{"n_layer": 11, "d_model": 128, "n_experts": 160, "experts_per_token": 8, "d_expert": 64, "d_shared_expert": 0, "activation": "tanh_gelu", "moe_layers": [0, 1, 2, 3, 4, 5, 6, 7, 8, 9, 10], "router_score": "sigmoid", "normalize_top_k": true, "routed_scale": 1.0, "balance_loss": 0.000177, "balance_bias": true, "init_std_router": 0.038, "lr_router": 0.000873, "n_head": 3, "n_kv_head": 3, "head_dim": 64, "vocab_size": 2048, "norm": "layernorm", "norm_place": "pre", "norm_eps": 1e-06, "positions": "rope", "rope_base": 10000.0, "rope_fraction": 0.5, "qk_norm": false, "attn_scale": 0.125, "tie_embeddings": false, "parallel_block": false, "init": "normal", "init_std_qkv": 0.0342, "init_std_o": 0.00595, "init_std_up": 0.0342, "init_std_down": 0.00365, "optimizer": "adamw", "lr": 0.00306, "beta1": 0.9, "beta2": 0.98, "weight_decay": 0.076, "lr_head": 0.0127, "warmup_steps": 458, "schedule": "wsd", "decay_fraction": 0.844, "decay_shape": "linear", "final_lr_fraction": 0.05, "batch_tokens": 65536, "seq_len": 512, "doc_mask": true, "train_tokens": 393500000, "steps": 6005, "dataset": "wikipedia_en"}
Below are experts of layer 7 (counted from 0) of a mixture-of-experts language model. Rows are named up (a neuron's input weights, with its number) and show model dimensions 0-127. Each number is 128 + 24 x the weight over its row's rms, rounded and kept within 0 to 255.
Before each expert's rows: a language model's description of what the expert responds to; "mostly gets" lists some tokens that are sent to it at least half of the time. This comes from a sample of Wikipedia text that the model never trained on.

# expert 7
Mid-word pieces and words about works and careers, such as publishing, released, known, award, role, often after pro/co/ex prefixes.
mostly gets: " known", " such", " released", " published", " use", " develop"
up9 [150  99 137 123 136 108 126 132 158 104 116 122 142 155 128 134 141 108 138 119 164 156 109  94 138 104 142 105 135 107 167  96  97 100 123 118 116 152 163 130 128 172  74 151 121 123 101 161 113 143 137  94  99 137 114 171 114 138 139 117 117 138 131  97 129 121 116 122 142 147 112  92 135 116 144  88 171 166 138 154 161 118 103  85 104 162 114 176 105 182  94 120 108 120 143 162 135 135 139  94 160 151 110  93 168 125 113  73 120 148 125 134 135 106 109 159 108  93  98 146 113 149 147 184 149 114 100 144]
up10 [109 116 158 148  76 184 159 159 106 113 178 143 128 150 109 116 132 184 147 120 116 152 105 141  93  79 151 122 173 125 154 118 107  90 125 116 111 147 144 127 142 142 113 160 158 115 103 120  87 129 113 121 147 134 161 145 155 100 137 113 174 119 111 135 124 165 139 125 125 107 143 132 113 137 132 128 111 113 149 143 166 155 135  96 105 131 117 126 118 172 159 130  98 130  65 119 126 160 159 157 109 120 137 125 139 110 128 156 111 157 116 150 129 113  86 140  85 108  95 125 116 134 153 116 103 132  70  98]
up11 [113 159 113 113 134 142 133 126 147 125 120 164 125  75 100 106 104 119 155 109 111 130 143 109 131 151 117 152 146  96 149 115 165 132 118 172 134 164 115 150 123 154 126 184 120 134 170 127 126 107 147 139 106 123 110 173  87 119 127 160 118 133 100  98 162 117 133 132 141 122 118  27 140 117 152 136 159 135 136 132 118 118 136 145  87 174 112 115 118  83 152 127 180 161 130 131 111 134  89 121 127 139  87  48 111 119 125 126 131 138 129 134 124 117 154 142 145 115 128 140 114 125 107 112  91 129 153 106]
up12 [123 154  90 134  95 169 141 140 104  79 118 127 127  95 140 149  98 105 124 120 110 161 100 110 146 107 134 119 156 151 144  58 111  85  74 128 153 110 180  91 122 154 139 158 143 154 106 133 118 126 128 120 102 131 151 135 126 130  83 111 116 119 123 132 129 164 126  97 117  87 130 155 121 143  97 126 179 133 106 174 133 117 148 137 110 168 123 145 133 185 168 121 128 137 148 148 139 131 126 117 145 110 137 116 106 140 134 162 124 188  71 148 122 136 121  93 155 115 142 165 125 111 131 109 128 142 110 117]
up13 [ 98 139 139  89 190 102 152 146 131 138 157 128 102 144 113 124 147 159 117 124  80 142 126 145 131 113 141  90 150 161 126 116  82  97 137 157 116 108 105  97 165 157 130  87 127 143 105 146 127  86 109 115 130 143  46 124  99 140 133 163 120 128 133 117 115 123 158 137 100 104 141 154 128 108 141 123 136 139 115 156 127 144 200 150 104 109 172 136 133 171 176 135 136 152 147 144 134  90  97 151 122 125 139 104 129 108 113 118 126 140 162 150 107 122  95 151 102 177 117 119 127 113 140  97 119 129 137 147]
up14 [141 122  99 142  64 154 130 117 121 123 135 141 143 141 151 101 147 126 142 129 116 123 114 101 153 134 119  98 122 175 148  84 160 103 154 115 158 111 149  97 125 112 126 129  97  97 103 110 121 146 171 143 120 113 127 122 110  68 147 150 115 133 113  96 132 138  97 109 138 126 190 149 148  79 108 137 144 134  97 144 143 139  98 152 146 148  87 127 178 146 140 111 125 149 136 187 143 157 128 135 128 101 107 174 136 149 119 131 155 169 133  89 106 166 131 137 134 145  97 133  75 121  93 153 147 119 117 100]
up15 [155 120 132  80 168  70 134 144 117 132 107 144 103 123 137 156 110 170  86 166 101 143 146 123 136 127 145 120 149 151  94  87 176  81 137 118 135 144  91 134 152 120 132 124 120 209 169 113 102 160 140 115 110 162 101  93 139 126 117 133 108 100 104 124  66 127 121 115 129 107 164 155  93 132  93 133 123 112 140 169 141 127 136 106 124 137  92 151 120 129 133 139 145 146 100 166 123 137 148 145 139 158 130 105 138 115 119 108  72 159 135 120 161 106 134 140 129 115 108 100 123 124 156 104 151 138 129 120]

# expert 43
Single letters and short pieces like d, b, u, ab inside names and foreign words, e.g. Abbott, Sob, Baldwin, Taiwan.
mostly gets: " Ab", "ba", "b", " Ba", "d", "ab"
up1 [165 131 130  84 145  93 112 153 126 108 125 127 150 117 152 135  94 141 127 145 116 182 102 100 131 130 144 137 121 155 126  76 116 132  98 153 170 120 141  95 158  88 125 131 132 164 137 123 155 112 111 166 128 154  89 113 125  93  88 111 136 153 117 149 110 195 146 149 143 125 113  82 149  98 107 138 104 159 169 135 130 116 107 124 106 137 113 176 161 117 116  92 140 141 107 134 160 156 139 116 151 151 129  87  87  98 140 108 149 133 122 120 156 135 108 119  55 153 123 121 140 122 132 104 133 125 110 156]
up2 [117 105 142 117 141 118 157 110 109  65 120 131 130 124 132 136 145 123  87  74 105 113 135 162 144 129 117 111 106 151 120 109 149 129 118 128 131 145 132 133 182 130 135 129  86 170 117 116 140  98 122 142 158 170 104 146 121 100 125 122 109 131 101 157 160 159 141 135  87 103 131 131 180 125 135  90 125 123 110 120 106 191 152 118 136 128 125  81 152 102 124 143 100 185  96 147 152 111 141 124 121 136 158  98 167 160 126 107 108 124  92 139 144 147 140 113 114 156 109 130 113  99 148 201 131  92 158 131]
up3 [172 114 109  86  92 165 115 130 154 115 191 104  83 156 131 107  99 161 113 151 130 133 211 119 133 118 129 112 144 106 153 146 144 167 118 113 121 111 138 115 151 139 139 111 117 120 124 102 130 137 118 122 127 143 131  95 119 135 152 142  71 116 129 132 113 151 112 153 115 131 148 131 153 100 139  93  83 136 141 134  68 193 113 170 154 143 150 125 128 124 133 143  93 170 125 134 106 119 111 101 151 123 135 118 142 155 115 127  83  92 109 113 113 116 110 112 110 136  99 129 139 168 128 137 100 106 148  97]
up4 [ 95  99 116 130 143 154 149 114  92 110 127 106 205  97 154 113 126 107 117  88 123 107 142 134 102  91 135 122 115 127 123  78 132 117 133 114 117 149 145 149 141 126 106 154 159 135 145 137 115 144 123 147 102 142 117 131 165 125 121 112 177 150 147  97 165  98 167 177 106  85  99 123 133 106 113 123 103 145 109 125 175 118 144 107 145 127 137 116 153 137  97 136 191 131 105 128 139 128 117  98 150  96 114 189  94  90 110 125 124 109 117 122 128 147 131 176 131 171 160 168 120 106 118 158 121 141 108 133]
up5 [164 160 125 134 132  79 112 126  78 150  94 127  97 136 120 147 143 110  92 154 152 132 176 139 118 111 166 128 124 137 104 156 105 120 113 115  61 132 116 152 122  83 153 166 172 127 118 108 125 104  80 123 130 161 142 141 133 145 101 119 128 141 124 111 105 108 148 149 143 128 141 114 117 125  79 169 112 116 169 136 119 189 110 152 139 119 122 117 123 193 131 120 139 126 134  99  95 154  71 102 124 101 131 120 155 120 129 135  93 167 129 111 112 143 124 164 141 130 134 126  99 133  99 152 167 140 134 122]
up6 [124 106 174 175 126  93 122 165 153 136 169 147 138 126 108 127 123 117 160 151  92 124 164 120 120 137 133 116 114 137 102 112 151 122 121 170 103 132 145 149 136 151 137  78 137 128 122 112  96 123  49 134  90 140 129 162 131 147 137 148 147 114 107 100 109 117 156 109 140 108 123 166 155 122 110 126 115 123 152 127 168 177 110  98  97 111 121 178 146 165 159 133 113 113 107 120 125 125 117 134 192 110 183 125 123  89 127 120 125 128  97 127 145 129 133  90 141 107 114 144  87 131  80 101 153 132 133 140]
up7 [155 130 141 123 123 135 113 154 128 125 123 122 133 105 112 103 128 107 146  89 107 174 134  89 137  79 172 108  96 174  89 123 140 129 151 133 131 124 122 191 153 154  81 162 166 140 114 120 178 115 110 133  96 117 111 144 129 157 143 150 124 114 171 162  91 107 124 105 139 128 155 156 120 154 139 117 114 127 130 125 110 160  95  97  89  95 151 160 115 128 139 114 160 137 104  95 127 113 129 152 123 150 115 165  90 111 142 142 166 146 127 126  91 153 128  73 120 125 108 166 141 110 130  97 111  99 165 134]

# expert 1
First pieces of verbs and adjectives after was/is/which, especially f/fa openings like faithful, confirmed, fell, facilitated, plus -ed endings.
mostly gets: " fa", " f", " known", " Fa", " F", " due"
up7 [115 143 113  90 160 120 153 149 120 144 139 128 151 114 142 117 149 136 171 122 107 183 153 130 100  95 135 109 160 124 130  81 154 119 111 134 120 139 139 145 109 125 116 154 168 127 104 139 131 157 144 125  83 104 119 172 140 120  88 157 129 101 100 118 111 154 121 120 110  46 121  88 147  83 145 144 130 128 124 131 149 162 143 128 147 128  74 145 159 117 149 167  85 116 150 122 107 148  85 153 153  89 160 131 130 132 140 125 133 146 107 152 103 107 108 149  74 169 115 106 121 124 133 142  87 132 118 127]
up8 [152 158 144 165  63 133 101 211  70  94 161 141 138  91 138 128 133 170 150 155 149 121 153 120  96 144 144 142 140 123 125 139 126 138 104 105 121 145 132 133 118 144 125 141  88 121 110  90 125 109 124  93 124 132 143 149 121 130 125 147 118 131 131  95 134 147 151 111 160 138 138 129 133 103 121 143 125 147 100 111 129 119 152 121 124 102 105 145  92 112 109 109 103 140 126 157 136 159 101  62 125 144 132 126 120 156 129  65 119 149  77 141 113 130 147 129 105 194 138 132 111 116 146 124 190 144 138 124]
up9 [112 134  98 149 119 154 117 130 130 120  97 112 154 130 128 127  91 133  94  87 120 141 134  91 159 116 153 148 120 140 124 131  98 118 134  94 115 142 144 146  87 133 119 147 167 145  96 119 171 140  84 139 133 131 139 111 136 169 115 109 119 120 133 122  75 111 110  98 163 179 206 146 161 143 143 156 136 147 116 114 117 141 151 103 124 142 120  75  95 127 117 119 154 148 124 136 152 146 120 119 145 146 165  58 170 160  94 157  81 166 110 132 124 126 125 168 121 123 121 100 117 149 145 154 121 140 116 139]
up10 [161 137 139 121 115 113  90 155 166 148 131 124 132 136 124 128 103 202 140 137 168 119  95 127 127 119 114 125 142 163 134 183 100 129 115 130 107 102 127 120 136 155  94  88 108 109 121  82 131 143 161 167 128 159 141 157 126 129 162  94 148 113 140  81 122 162 182 138 131 119 124 151 189  91 110 111 121 122 133 134 135 100 124 130 112 180 115 134 143 123 134 122 134 128  81 126 162 137 123 119 133 112 179 129 129 135  98 117 119  88 100 170 128 146  75 128 137 143 140 116 108 102  82 155 125 113 122 148]
up11 [149 100  70 165 135 125 110 135 168 100 110 155 150 100 143 148 107 104 109  95 103 167 153 154 122 132 107 112 113 149 146  99  85 168 107  97 138 145 171 103  53 154 103 109 136 117 110 121 152 165 141 123  99 148 161  96 111 107 149 103 121 150 123  70 129 106 154 126  99 159 125 148 154 103 144 125 153 129 125 159 116 122 123 140  91 120 127 161 171 147 134 136 139 122 100 123 139 103 158 108 103 141 113 120 149 153 139 133 141 137 107  96 148 146 136 130 125 120 150 168 144 107 152 135  98  98 162  97]
up12 [150 168 127 151 130 132 125 151 117 109 134 139 148  94 118 119 160 147 129  89 120 139 175 139 155 145 119 155 161  94 112 159  93 136 152 161  93 120 147 147 120 107 138 116 148 103 131  91  94  81 132 116 138 120 131 112 131 119 183 123 166 105 118 104 100 130 139  97 111 102 121 132 142 144 137 119 126 132 114 149 122 115 139 157 120 123 162 123 140 165 153 129 127 166 134 150  45 125  64 128 125 142 109 100 138 116 121 146 102  98 147 120 122 186 142 133 132 102 120 148 102 116 113 131  73 115 196 133]
up13 [118 130 168 126 108 123 122 126  97 109 120 126 142 162 159 121 107 130 106 147  85 107 146 159  98 100 176 135 156 106  82 124 140 117 123 118 126 133 154  73 157  95 115 124 124 144 128 129 143 131 125 111 130 113 124 156 164  87 126 112 112 126  95 124 149 161 159 132 121 146 104 133 139 126 156 152 133 137 142 134 136 123 185 111 143 159 167 101 150 122 102 150 127 111  93 177 156 141 136 160 142 142 115 140  82 155 136  90 162 140 118 123 104 155 112 117 135  97 127 181  96  98  99 107 142 127  86  51]

# expert 35
First pieces of words after a space, such as a, ma, un, b, re, Ar, N, as in ma-ssive, un-credited, b-reakdown.
mostly gets: " un", " ma", " Ma", " Un", " b", " multi"
up3 [151 137 109 139  95 133 144 127 109 180  61 177 145  87 135  89 166 106  98 112 105 150 158 124 128 122 117 158 135 119 103 137 168 107 101 148 142 140 154 155 122 169 124 166 116 137 104  80 127 133 113 127 106 159  84  83 132  92 134 108 129 145 130 149 126 174 133 125  90 164 153 139 165 112 158 114 104 130 151 127 121 125 140 130 158 142 130 120 118 123 132  72 156 103 118 132 132 147 132 151 130 120 148  97 166 126 130 158 127 141  93 140 123 139 123 137 105 132  77  99 108 149 114 148 126 145  73 154]
up4 [108 112 102 146 137 124  94 139  96 133 155 139 148 123 122 117 145 162 152 132 123 124 140  84 173 129 127  93 113 112 161 159 172 147 117 155 148 116 135 154 122 139 119 128 124 128 150 118 133  95 120 129  93 163 148 146 121 117  90 145 112 139  50  90  70 128 139 147 159 116 157 153 134 153 131 162 132 143 159 144 120 128  57 115 116 133 119 123 153 149 115 121 148 134 151  96 127 135 104 106 141 102 122 114 130 186 148 102 126 111  97  98 142 123  78 117 170  85  85 121 128 149  98 146 123 100 130 155]
up5 [127 112 116 133 115 122 111 165 140 129 116 108 116  74 143  69 136  87 125 161 129 133 101 141 142 141 155 134 109 122 105 125 137 160 139  51 140 153 145 168 159 140 166 161 127 127  89 102 119 126 113 141 135  94 109 123 175 129 130 107 166 116 141 109 105 101 153 105 144 138 169 119 170 112 129 113 177 105 125 172 141 145  98 106 152  85 150 170 134 129 143 153 156  96 141 129 116 129 114 120 123 143 113 118 136  94 116  79 153 158  88 121  98 124 145 144 110 115 171 121 105 130 123 124  85 127 148 125]
up6 [134 130 144 104 143 125  49 131 134  95 148 141 137 102 153  94 138 140 150 104 161 140 126 121 124 103 156 111 137 104 111 148 136 157 128 114 110 164 116 160 137 100 124 130 154  90  69  89 108 120 122  76 151 152 128 131 117  61 126 120 132 136 151 101 135  89 140 139 151 160 118 176 120 127 116 133 131  85 136 147 157 137 128 139 136 115 123 110 135 141 136 142 143 120 134 128 132 118 115 120 132 159 116 132  55  84 119 133 143 126 135 121 138 113 166 156 147 148 114 108  72 118 159 127 185 181 132 137]
up7 [125  80  93 179 147 124 107 151 161 149 128 102 110  87 170 135 121 115  99 143 145  94 142 117 124 136 128 124 105 113 125 130 120 169 124 109 146  86 111 120 130 182 106 148 102 159 137 124 112 127 109 110  92 153 144  79 138 136 119 117 131 148 118  80 140 142 139 120 148 132 135 111 139 183 134 158 142  88 131 116 147 110 149 131 149 202 158 139 101 139 108 131 148 113  97 119 129 112 136 124 173 122 172 112 178 168 133 103 141 131 126 156 112 130 101 157 109 129 110 133 107 152 107 123 129 109  68  95]
up8 [162 126  90 131 139 105  96 101 109 125 112 128 163 113  96 117 121 133 144 111 103 154 131 125 113  98 129 115  86  86 114 129 161 138 131 168 126 190 122 116 111 129 132  83 123 136 119 135 138 142 140 145 104 107 132 127  91  95  84 115 144 131 130 135 158 118 136 141 109 111  95 124 140 135 111  83 199 130 148 146 162 180 113 148 120 111 148 118 120 149 152 127 157 176 127 128 161 157 104 109 142 113 133  72 152 159 114 127 183 135 130 159 112 150 118 140 143 128 104 113  83 160  80 161 106 153 123 133]
up9 [129  97 136 105 163 165 126 113 144 137 123 112 158 133 101  86 130 128 139 120 151 162 179 133 130 112 129 149 114 119 113 132 116 113 126 114 122  79  94 122 126 135  89 134 135 157 122 148 151 143  97 118  98 148 103 155 160 101 105  89 169 125 125 144 137 145 141 154 170 161 156 180  96 145 151 113 112 115 151 122 162 135 138 122 116  89 117 140 141 137 139 116 139  73 144 161 108 124 131 153 123 104 123 145 120 108  65 102  99 155 129 166  72 154 103 142  94 125 135 141  92 173 110 117 137 121  92  82]

# expert 24
Bare space tokens before a following word, mostly in list labels and mid-sentence, e.g. Easiest route, Religious affiliation, the eastern.
mostly gets: " ", " this", " This", " \"", " ", "]"
up5 [ 98 136 116 135 137  90  90 166 159 100 141 177  98 150 112 130 125 110 119  95 178 140 116 126 138 114  87 113 123 155 105  80 127 113 148  78 134 149 137 134  88 117  82 153 119 125 112  98 109 111 146 106 146 127  87 130 165 139 116 141  93 138 121 108 125 119 134 121 116 169 140 117 134 135 169 108 141 155 112 136 135 150 158 193 121 126 112 116  96 104 160 165 157 119 160 135 107 141 152 131 185 154  87 123 126  77 129 142 140 165 116 122 141 136 107 121 118 117 160 181 115 123 162 120 116 114 126 142]
up6 [154 132 117 139 158 134  85 124 123 104 152 156 114 114  88 149 149 130 130 158 126 120 141 108 146  93 138 147 127 126 133 141 137 112 143 115 110 143 148 134 113  80 137 136 145 128 108 195 151 125 130 127 140 141 101  99  89  80  99 129 132 152 112 155 114 158 137 144 166 172 161 112 145 123 186 143 163 130 171 123  93 155 117  94 118  89 111 100 126 111 158  97 160 102 105 163 119 121 136 145 140 106 135 133  98 136 135  59 149  98 159 151  83 141  93 130 144 129  82 158 135 131 119 155 133 126  99 112]
up7 [135 131 161 136 131 155 128 115 114 169 128 131  74 155 142 116 120 139 117 118 110 125 226 125 119 184 150 140 108 120 132 100 149 116 160 130 103 135 114 137 183 168  99 140 144 119 121 135 156 143 112 120 106 135 121 140 116 117 132 137 138 165 128 115 150 125 112  92 164  91 151 134 198 132  96 136 143 158 112 110 128 122 119 135 115 102  89 137  97 142 147 145 149 165 125  91 118 133  95 182 144  94 115 114 112 116 130 121 127 136 123 112  56 125 135 111 141 134 161 149  97 125 158 112 123 147 103 119]
up8 [127 154 126 103 101 125 103 100 108 151 165 138 132  80 149 128  87 131 187 168 129 166 168 121 110 110 158 113 108 112 131 143 105  99 104 106 142  95 106 114  97 153 121 196 108 115 132 162 149 135 137 101 154 132  71 116 124 174 132 157  88 121 122 135 134 163 128 123 155 110 141 134 182 119  81 132 128 161 146 112 136 144 102  92 117 130 154 127 104 109 132 119 101 136  90 175 151 106 142 128 122 128 150 141 114 121 117 120  94 115 148 102 107 146 112 148 132 173 155 162 163 145 126 120 124 107 130 127]
up9 [132 124 145 102 140 120  76 127 130 127 122 156 150 113  93  78 157 144 144 140 140 122 106  85 164 199 118 123 139 115 139 131 149 146 102 109 122 145 118 183 167 106 113 100 131 146 136  96 107 151 134 153 145 145 122 161 125 136 152 154 154 157 161  88 108 138 137 121 112 126  98 137 174 128 124 126 159 103 147 114 159 162 127 103 151  77 157 140 110 134 144  95 116 132 125 146 106 140 108 139 143  90 145 112 135 104 118  99 105 112 136 104  79 109 130 104  84 121 121 136 116 168  70 164 120 132  91 136]
up10 [141 162  98 125 131 164  81 171 134 115 148 133 127  71 134  83 131 122 147 108 112  94 103 127 147  92 156 125 167  96 165 136 143 153 158 114 116  99 181 150 152 120 119 107 157 129 104 116 155 145  94 101 133 179  99 161 111 125 102 137 144 141 135 145 137 140 148 142 119 131 154 136 124 116 136 139 120 115  96 147 106 160 132 140 143  97 123 132 150 128 173 100 113 125  92 123 149 149 105 102 134 122  97 137  98  94 136  92 159  91 137 140  88 153  86 115 154 111  98 185 120 131 105 138 150 136  88 119]
up11 [117 118  85  95 122 119 121 113 103 137 200 111 166  94 143 145 133 154 111  85 106 118 157 116 149 135  89 116 115 142 118 137 102 137 151 142 135 149 128 133 131 186 115 155 165 144 117  98 119 138 113  94 145 168 129 175 133 138 150 139 124 119  98  67 131 150 144 129 108 152 137 124 117 125  95  97 109 168 118 126 125 143 127 144 159 164 131 141 127 169  91  78  92 164 126 136 109 136 143 115 114 108 144 117 157 114 112 153 110 129 127 146 135 116 143 155  57 137 158 104 163 134 153 144 163 140  98 126]

# expert 2
Verb suffixes like -ed, -ing, -ated and particles after verbs, as in suffered, released, made up, working out.
mostly gets: "ted", " used", " played", "ized", "ved", " released"
up7 [119 115 106  59 105 145 117 170 109 120 122 187 128 111 136 159 115 117 143 144 142 125 153 120 139 116 116 142 143 172 135 121 104 144 137 128 141 130 136 173 156 121 119  76 142 133 147 106  79 118 125 146  96 141 124 152  71 124 127 145 138 161 118 100 158  97 126 181 117 122 119 146  83 132 124 154 102 150 131 120 122 143 118 102  59 100  98 139  98 152 141 147 112 126 150 124 122 159 164 125 138 151 156 131 144 118 133 128 119  46 123 111 119 108 139 129 132 138 145 123  60 131 153 139 125 145 111 130]
up8 [130 123 121 144 128 169 144 125 152 164 134 116 130 142 128  88 128 134 133 136 115 139 135 113 109  98 173 148  82 114 115 121 116 133  89 116  95 117 144  96 143 107 157 121  79 122  90 155 168 172  87 141 148 142 147 120 160 100 194 152 138 149 141 109 132 127 144 149 161 108 120 129 127 149 111 139 134 169 111 120  93 133 133 105 128 120 121 120 104  92 101 137 135 181  79 139 152 135 136 136  92 161 110 143 158 111 128  99 121  89 124 125 101 132 100 101 175 120 128 134  80 132 102  88 138 147  83 168]
up9 [135 114 132  99 160 166 138 148 122 146 109 150 133  88 140 147 127 146 155 153 148 129 159 114 111 101 134 150 161  95 140 123 127 121  94 152 150 138 125 132 143 117 140  95 123 150 118 123 151 116 108 135 123 169 143  79 170 107 172 119 103 131 110 136 129 109 145 132 151 100 161  81 122 128 127  65  79 151 134 156 126 109  85 113 143 102  97 129 127 140 141 128 123 164 107 146  71 112 147 104 136 125 171 148  65 164 121  94 102 116 134 108 105 127  65 128 142  91 139 161 127 110 165 109 138 114 137 124]
up10 [127 124 122  78 119 112 135 127 116  94 148 117  91 101  95 138 142 157 109  79 123 124 156 152  78 154  92 119 136 135 134 164 132 137 123  79 111  98 116 161 108  96 102 114 149 143  93 128 115 140 155 120 111 112 124 126 128 157 127 175 145 146 108 145  85 108 141 127 111 158 128 169 128  90 125 106 110 131 143 148 106 178 130 112 124  90 129 128 155 169 133 139 165 103 106 134 153 169  94 124 123 136 141 179 122 122  93 149 133 143 135  68 111 142 132 156 134  86 152 130 168 165 107  93 130 157 140 137]
up11 [141 100 117 126 148 129 114 139  96  88 143  90  94 165 131  75 152 132 124 125 151 177 133 135 136 117 147 108  75 120  98 113 151 162 182 128 140 137  95 123 127 133 152 127 102 125 113 112 108 122  70 103 163 159 139  92 128 140 134 137 141 175 131 160  59 125 134 130  99 128  90 115 130 174 112 151 131 135 130 132 154 171 134 110 124 127 155 109  87 108 100 112 125 136 117 146 125 118 121 141 153 125 123 128 141 121 142 116 161  93  98  90 172 148 123 128 161 126 112 173  92 128 167 108 133 142 109 105]
up12 [122 149 148 111 137 133 158 128 128 129 150  89 129 110 150 147 121 147 149 114  79 132 111 140 130 140 148  91 138 137 162 110 138 140 128 111 110 135 121 130 168 112 117 152 110 148 105 144 132 102 116 126 122 170  86 133 106 127 125 101 127 128 169 127 122 162 143 168 124 139 139 138 135 133 115 120 180 142  97 121 125 106 166 107 131  80 130 128  93 125  98 144 142 139  30 121 130 123 183 133 117 148 117  93 129 108 143 122  82 131 147 134 119 139  61 118 112 122 146 113 183 112 157  92  94  98  84 104]
up13 [137 113 129 124 158 161 103 123  99 129 138 140 123 109 124  62 152 120 114 137  95 100 136 137 113 119 139 151 133 130  99 150 169  64 116 141 132 127 143 115 184 103 126 120 137 141 143 129 122 121 125 134 135 114 120 122 115 118 130 122 128  99 120 111 125  84 141 145 115 157 143 106 135 203 123  94 152 105 130 109 187 145 121  97 128 131 134 149 127 113  71 134 161 105  77 160 163 121 190 127 148 150 141 122 153 162 125 142 132 131 104 113  48 146 108 155 116 156 115 135 119 156 112 112 152 112 133 122]